Below are experts of layer 3 (counted from 0) of a mixture-of-experts language model. Rows are named router (the router's row for the expert), down (a neuron's output weights, with its number) and show model dimensions 384-511. Each number is 500 + 50 x the weight over its row's rms, rounded and kept within 0 to 999. Numbers have three digits each.
After each expert's rows: a language model's description of what the expert responds to. This comes from a sample of Wikipedia text that the model never trained on.

# expert 3
router:558489574503461603564477528455560493387493501493429491483532496522407491517482543371472514551506531487536534500468508407599511464512502500474572588498538510453500616465560471497415458468559507470567458483543439499454523521459423438483426575466454506497473428451500564515543550510465435492474451550512526479691518509537485482496524490475485481449458488479560419513538609448542508440524
down0:496426506552546484571445501487482490530411539380490550423439534497526553413536456589541527560568467508562539524571549547480460416518467525565420579566516529538516488523506528414585449555582534521505513394494447471451584455419500428472511612591540598538551512500548467516534518499546426463540552565520558503576476486464494434399454532509518446469463513439527630511515442558429413497523
down1:533533461484497527482492508532535411544449466495483442550477460471533500429573499506546429551491506483500442468585505434473429502544537417530522493436462607539549448488560548502488475420533379512535508504535526567486419456472535465566522574469489517520480454403517509538494556516461494483533520478554502507490477534449516534493396397421441481449551595469452469460453458574520466521453
Pronouns and head nouns. Personal pronouns as sentence subjects or objects (he, she, they, his, him), plus nouns right after "the", e.g. book, game.

# expert 16
router:559470509536495565546487470427551457350436453517556472481499473470544530483524491503512443500476603509470469544449514482562518429484538554587535546464577484502529501505541434413455483598539519586576538502531589449508421397480460422593433522530471524503438485454547513484502546468589450516490572510562406515533540451429552443431418623565535506494468430476498476537535497402550556553502
down0:483468467575552461500555494512539462483493458498508523500462493552448465563481502521402542489506478531511531522456433428447529440504541545512545488510502478538511592462504537489517473471408524548626563544526468494501501510422552450468586521522537545463566565554480529500563545505453485454561454452464589526591503462481468474479402489531515508499530552479560496547450590509505549440472
down1:482523574466521435539502481521480556556495567550471430565596506495369391475542428433442523464413464529497493527479599470434540479493483423434477469438377481533509567498696496433536543471558457554516475485472458488593481473568523451537516441576384444452567511535423449495499532422463584560500498501500538535438497538537524447547563422511467451453534508475440509493497433527415520480493
Common nouns after possessives. Everyday nouns after his, their, a, such as career start, wife, way, connections, rating, plus line breaks ending list items.

# expert 20
router:496460504484513544556486475450569548501515468485446488491513557452539398432506495506502524483499540563513513612512595460591608446488463534575531560528486477455460557591457561552509495479521442491406464534456498516412399493451511428511437490481461558496398480477620458402464475409494537469491479567412408442494611490420540482466587460531577456502460471444435507501562502507513549442468
down7:567476475473513558492475448477482539456532489483577514466531559526451517463538507512418570465520504459541417427434459508453419530515472554577552450563587505474575458535417470487542513530397540528492506546499550497510536492507575556388435461497510461565477500436485557447575462478510462455489526507506452497389559669527547490482509492558509483463519543394575438425457516561416480493465
down8:564474444507507401498425532517507634700537533459420548445640522491402472509480518474544527528550422506549474508519504489457476501448478507522581515539474484447490432507494513510442460576516478434531431561511455541510560420477528622506603535607474486372534456527563469502561499462530522473526589521501525495510488505535566416576568497511398548454447505493525568486519495488531476500428
The and headings. The definite article the within sentences, and the == or === signs closing section headings such as History, Personnel, Honours.

# expert 31
router:528479590474414570551573555512532539448505503529463532536512497548444512407498615456555427467458520574435521606488599428608501408524574466590531551466462494488573517563506595512473448502535417488488560497526522507452533528419429466532406533484442569493494496492548536617567475414480475480492528479542398508682515396465558468465531437560383456492506475435483516478517471466616481494532
down0:553476439476553431560540557458482492475478466478484511474582530433525496551535438490507565536528440543509520552458419522562560532525479457493491537540532489573563594474503484584473485509486483533464546517540490523469460461449456521472510528623500493434475505593548492479506442481583536467513392523538527511490534538542530521466483428469606555487498494467489472521491580596516498482463
down1:496476401482505446507581487512479498474535455488534544507438411526407443503582518486507567505368483474518496555442484561446536430549504434508550500485457464498517414525504535439575524373583590498584395432466491534469518411482546425406529497594475482526559480541524550456527472516586584401446528503520527481453507481463547452559480510399479479458546543541519526446490482605480475469479
Word-start fragments. Opening pieces of words and phrases: prefixes like sub, re, con, un, capital initials, quotes, blanks, and sentence-opening In, He, A.

# expert 6
router:454462495444474593594535496508431508424575516443500404420504519490511429409511482473560453528474531621524594502507595523564511448473516541521572471464542481464470555534491523459518518397556461608464594461443583417502546573448495490508506479510500516519443446516530505471546478436484437429502506519496469477577427400472505420505522407481458459562480443411509497461577530515460500530497
down0:482497410445571543515507550553477481486468515503571523493481461466474419554528444490483493559511398454558519631484506540444479434392467438593551666508531522461437419489472489468482479514440482527533575420460512484451499408573514531531436451500528421534500494435518462551596465480496540568512503475542442480503524523541432521536448472483417571512465459434509606538552498528351519385523
down1:461431595543578359459581496503498487545587544493442475494609533518470608543496387525494560510523471504451577679531448528529439487590513608426490501590511606565514524603481440535523568497553451494478481434519492391455547601527542527502456542560415486586615517533556575565551525400513497470506471486567524482502488553501483528515499567559524567539510543518395581479508509490514487537537
Numbers, units, table cells. Units and quantities after digits (km, million, %, century), month names, and pipes or fragments inside numeric tables and foreign words.

# expert 25
router:521446550548416613520616482508574545437500451589461532565518527515499483419461573409470491544475534537538472547459516420485556445461448549542486623449502488551496545493539471504517476531510417478491545478660471506467391496447444386470483586430480535504422476398498588492471500516470490577514465479473527403565545481469472476504614488483460482541459476450478567461604503494556480437440
down7:582435478525568458532530414487555541522491552443456535481440442559444557491520453479501590415530609492559539624457492496444544530558449518571413540447467548509512483403557344509494476455491529472514495540457533467510469511461489491597546441415492423552549491417546504515464510461534519582524441457435593518572447461538557425477555438495472442551484546594523456454529577419575510520504
down8:462468418494570483398550449565502410502540409435548411534539486429447511458460529413495478486440442566419478525423526553470528465456471519513516538454493581459483395474493461537505428479542483408584565399425506452565510596459557516524495485581507464486502523477493471519567416529511496472480419571483461511446504482455371481473447614458449643419465535556494455423562507499526456557506
Numbers and articles. Small numbers and counting words after as, of, for or a table bar, such as one, 4, 10, plus articles a, an and to.

# expert 5
router:533432656398497536568454451503472529487400538483526413487532483501496515448494525533512431440410481591519419567438511438568548507480508550527435527446521526493474554415510539466495384452556438413456559549515573480587435482439479469437432547484515612500453427386513491553491475438454500495499539550486575495486548493578467567517486487557497556518471455474530585521574396425514607512523
down7:563485509478498471519466440487553506520492526510517508522538533442484509415497510452404507486459429541518508496564491470579476578446419470530528487432452553480516512473524546523461454506538500625487463528430518429434485517531411516529560525477493578415456390489513522603587464469523532471484531401505468478577509447457528440556473531393451591501550537529488509412523525435543486431503
down8:460468474532431460520449620543520351480550518477446523523528457484469538538572520556459535442585557519487525461464551484541526476493482461491431559443500488516568460499523424433506551491406590535511509474537478531441493560462535544555501533401510471508415535541504527542442526461574488521530445424534564469408444509559476511582425614481511470502464460548461513526523524516426522557474
Compass words, line breaks. Compass-direction words like north, eastern, northeastern, plus line breaks before headings, sentence periods, opening brackets and dashes in lists.

# expert 11
router:508478512476530495530584509468523567544536512489517475425601498518511464488515517551532427596481508577485542494541498502603534463518522600537493542425548446392595535512438438542528444500563469465481539592495661483496490508493481413412410554428466548532401529433528557528382509348581447503554506569480514444524482474466566474489561490521441478460479485507521519496542523483509540449473
down0:468505472445552475473430419525501559557472468415550554483500407512477487476501492514498443535540541535458458475566475419577492492440448569452475530551631461438469503516571440514535493483464559577446396488367560444552519527515440470389492385448495530379563596508591439495550528540521538580505506495542450472425587560461450442545438550479460579567428533483501500475441549511473454535554
down1:539552457408579410514467417468542528545518534502544458539525505438579460498527522493561579467456470523490485480507386538513501458478562493590531489408533532431521539525428523478558467504474526401457537537509435468384536434498522526507460475435508479538444504566531477581545433476448435499493523500524480473424438423533483489353528484652499483464497461533448515467507536560453455438492
Clause-ending punctuation. Commas, closing parentheses, quotes and semicolons after words or dates, plus minute marks in coordinates such as 15′ and °03′.

# expert 47
router:450465644489491568567574488569547604540533476427485498507488509526526466414528492450513497578483589468420464574461540468561535467504478474567509560412525540505606557571528492572581455458554440436459510488469638451441457530470467445456515494421471509598465503462594489455492435466474423529535527496459477466469530489498506490477562479574415519572453480528518462505558470521526470497482
down7:481491399478444428460516570483519472614424495539430456578379455504614379402488449570517519536492542500533410565416548594554489521486474533453452412510435509499481441628453530457458568460484459547547433346559491545533532491477520531568465475470592513560515505544551535453489514501502506494553584484560462533396516528495553596508552559498521527531515440590547500378482475522463511601449
down8:478408498454567558577572516410465500536509458464526573565492462518450419512467518426528499577530478535448389482508541381505523628539475499469487421458485564596567485521485409570537518449451481521569433527443432477633499495482537468468476597545457425582547535468458542443443518561437409505433540538612523465466455546546419493556519488370473464511505526435475565451514528487599502515524
Conjunctions and articles. Function words linking phrases: and, the, which, or, &, where, such, especially "and" joining noun pairs in names and lists.

# expert 27
router:518406447420548572577442488502568535491481483471486437504505555523494420400498549524467448487523586563559464485408455460588590472537505521525610460516603534516497565573519500524394473493476540403434459511513522456494475550460495426496436544432446533541471455438505495443469475480505506512398507565566496438476479540535562554521535535599491537403449411475462405518571500466516493416574
down0:449488529446573521467505492481509480615523454545543495441559401518563541549519555493528540478602535533464575512412440498523426577478400543524588487441477528462508443391449497436443575560450455562458472475495449493574502483532418529473442540435507506411455466473533494493494529483506501442579429568490552562385472536491532461560481483499408569493474441508552456551510544471461474417508
down1:486505477481511533539518524531559510522491492493564546478569550435493437531534446381506488479518499407474489464410543522432503561483546420493551525585529484546465586496466497493466526430586495483491539469430457521498486537558494520558560398460490456496580488439491439506516511487476461601482566527575524423496522505546476536538434512483535534620482468398479549519509460476582518510489
Word endings before punctuation. Final pieces of words and the punctuation closing phrases or cells: table pipes after text, commas, ". and ";, e.g. hatch, coincident.

# expert 15
router:515459534516449545479515504530513624523523527543540530455539508487530450401510550491576422494509607560461481565510576410501536457535533558559482503493512479440578470527494576532495523513480426573500509477453522524413475587392503524456472476424515490519397493449495567477539517430445475555487512555480509461384511442511406513497495513587468549563490478437570494518541446503481548533452
down0:499523500500553372455491527507567417864516499477511501431480479518476461519535448467545516441512491456453558451496543517483482553516523526439527512484491503499551453521532510493508527484478500457482496501526506498440492500544508464460492526481513481229544471503414502550522497517466507456471478583564484487496525542489536551590498491557528500519522517442517484472489497514512523513538
down1:546573520522490578497494499465493530418452394580485528511540502463518420530529523475534436441484460556431535487506470484369514459524510481598454447567459440554457482440480446540514460479484526427568478562569504467451558485446588516478503505612523550487539445510488454504525546540408499556601551495516474577492448559456402520486500507528588462508529484460492489491469560505510466600499
Sentence periods, month names. Full stops ending sentences or initials (Chester A. Reynolds), plus month names and connectives like but, however, until.

# expert 19
router:585403563484437555517526424513587448312481512528518433477468538581455422462509493561538391500499586549513442579523537486531560422482508528580488564481588490424530556530538475394452525561448399513561483543564569419510463506427431444547417529568462604516487467430467536453522497473508471525523503469502463457615528451486551478455431469533559454578478448476528554524618427402538534594476
down7:492558566551463485493520554545546492457517460528486507509487475530476537513499524494527491474431464540557432492596376483416530487503457497499491497544472515531472476404472517493474387404510502511433530472515541524481573541484527430572530477586544475415490483464442523479522471498412515485479575566479374461505512522425471570476497479469523415550506477541445530464555527461586515500466
down8:438566444476460515458570491464521482502448521451465572515483533576461474449498483560509467479571556570511482469514477522480422480524492488515565472540513505498504427564476511566471449508504549481434485523567504570533485521519546432522500454464482451580567530585480583558551490437455511523507507487521518508461555529492474601516462456377453554567389593641465473600455544541493538383505
Common content nouns. Ordinary lowercase nouns and adjectives in running prose after and/of/was, e.g. life, water, political, rock, "grew up", "took place".

# expert 41
router:524504492451465534513455502503506561549411494484587417387587474487487414453450481469510436522465540562474440501474423390553516387531461585523507538526595495515592538495499586431473501478426514409582462556494668474491445531527476436495468499492465515508504413424517563497493484526521535482424516586526428409434565447522565503493502571613477488544487435509531473497507479501558501468544
down0:435524488539481539568548498444616523454521484459536473528429495466491513556490500549470488521552520553420454535433542477551470394426498535429589495572550533473443464496476473397452482596519558484494521453529414470569434532468509454461490548547374566469443466500512447442483527494576566455513457448481468555509460429449439526458480515535443537417533461513507487546469563539578501486448
down1:503525468462518478508509506507514495550529520475466559544489520423496571582408496576450439592617508427387517531471507405489511494450680429507467499549518485471514492464515556423513513497530557562543562503574530543450550582609505576547467515473509477551491449555457463414543518550477408445391458479420440616362432421490591425466542431577465466554493488478438479559566578466520448451508
Commas and periods. Sentence and clause punctuation, chiefly commas and periods, including ), and ". after quotes or years, plus Year in award titles.

# expert 39
router:447481577490448655573594575491520485480527487516554477472525494494505481515562577457491409500499531542496469486388530469482561474468495536479491527462544439517511524505504436582555439500542546507516537463546561501552471519447500436486485516390464485427446506443471524561526550509500406491471481504535502375619526519510489486500555610492416531487519425493491387480555530577529502495488
down7:455581467426502510508471504469496556522480525551491434450542476543518495403536566542415462439417587517480541450532477529538552561504464454384608527505563470564516551567467570572546537467492595541527455475418485575459366596438467475460561479464487532505481533552481506521489536553471466540490431525508471428575504494482464482498517436450503463400519495417459512411586461603509555351507
down8:356461412473492492458468524523400512541482510528485538470442469537497505493467469502470497556428475524464539542471443517557484545488581492389523486473528464459519518453474585533460484495541621493526584531488456563465481487484567498468542593467480503464411434537527520496462441493436480487480527470467538497590493589471530509469414544537522508482547504573427574461586497443539464524493
Numbers in tables. Numeric tokens and digit pieces in tables, statistics, scores and coordinates, e.g. 0, 3, 83, .478, 1:48.73.

# expert 4
router:504504499516416654543489494508557535493575401465524504549548519586363475528436471503515447487534613513477427557447508409559496443480517553479520581498630506446522519533575433475467437458568526516550487571549570500521449617503437461515497445458509497493448465398558547438450438398518505526536578514484569416481539502432539579527566501526484478464442411492455533508536522616516472426520
down0:485449579478535603517517443507515457402447428507422451539537533415524470488534536525493495483603513452520530484533495472505554499454517669432508489553467550635450416458566459620455448508580611534429555630484488553512408538449471542459487494466521501477497395477480454430542511524424529468530479518584516456621524445552534582451557406523526470512492517452450459566574533354523427433525
down1:451565557492391431460561517507481448523477533412471553504551571565485532536438381480562534546529564551616610530612427599602569551480504524575440438541517529442565506570454378509490535397553489562511533514529565375458532547488513473525535466617528547468524477490508501521533425535556506516485500450513489471493449395437500379473494492557510531502482543512490369493478583501443438526540
Table cell separators. Pipe separators between cells in wiki tables of sports results, elections and tracklists, plus slashes, semicolons and infobox list dashes.

# expert 33
router:571377527503488634575600505451593445396519520487409481541458511517445527471516580485484487535458503549456548572513540489522530413487494536572500568501507442524574525466517470532493433526544433490518478451481578493411503503493467467470388504375422484516434524452562499538497552511470483473454429496487430533595493413539503403425522504464441480516521534456490468454570493527582488460543
down0:546523516551537508465507550473544597496595516596480496515478538531427496534553586439519526516395638427478488493526518538513514522414551489542515526486474513537515477470387514609501508438515491485483477537406578402402451437525488549392522597413459474535579471401582520542535433535509399434558489594505523528486506527544500407445484548506491432445612487416535539492410536461440475432596
down1:487469541437543661526509503466490503505418506489501481474507569401582479489491607465497462470562582519515452594478503501435605470517535482538449530546429510536501497563481484492474464549467646537536489440482483448554463355461424535452543509508480520455578423523501585440405465502529459605500574510492498494449504416578491387539526562476433533472430532448567466436498450497475451479515
Sports table cells. Cell contents right after a | in sports and results tables: numbers, zeros, positions like MF, FW, athlete name pieces, event names.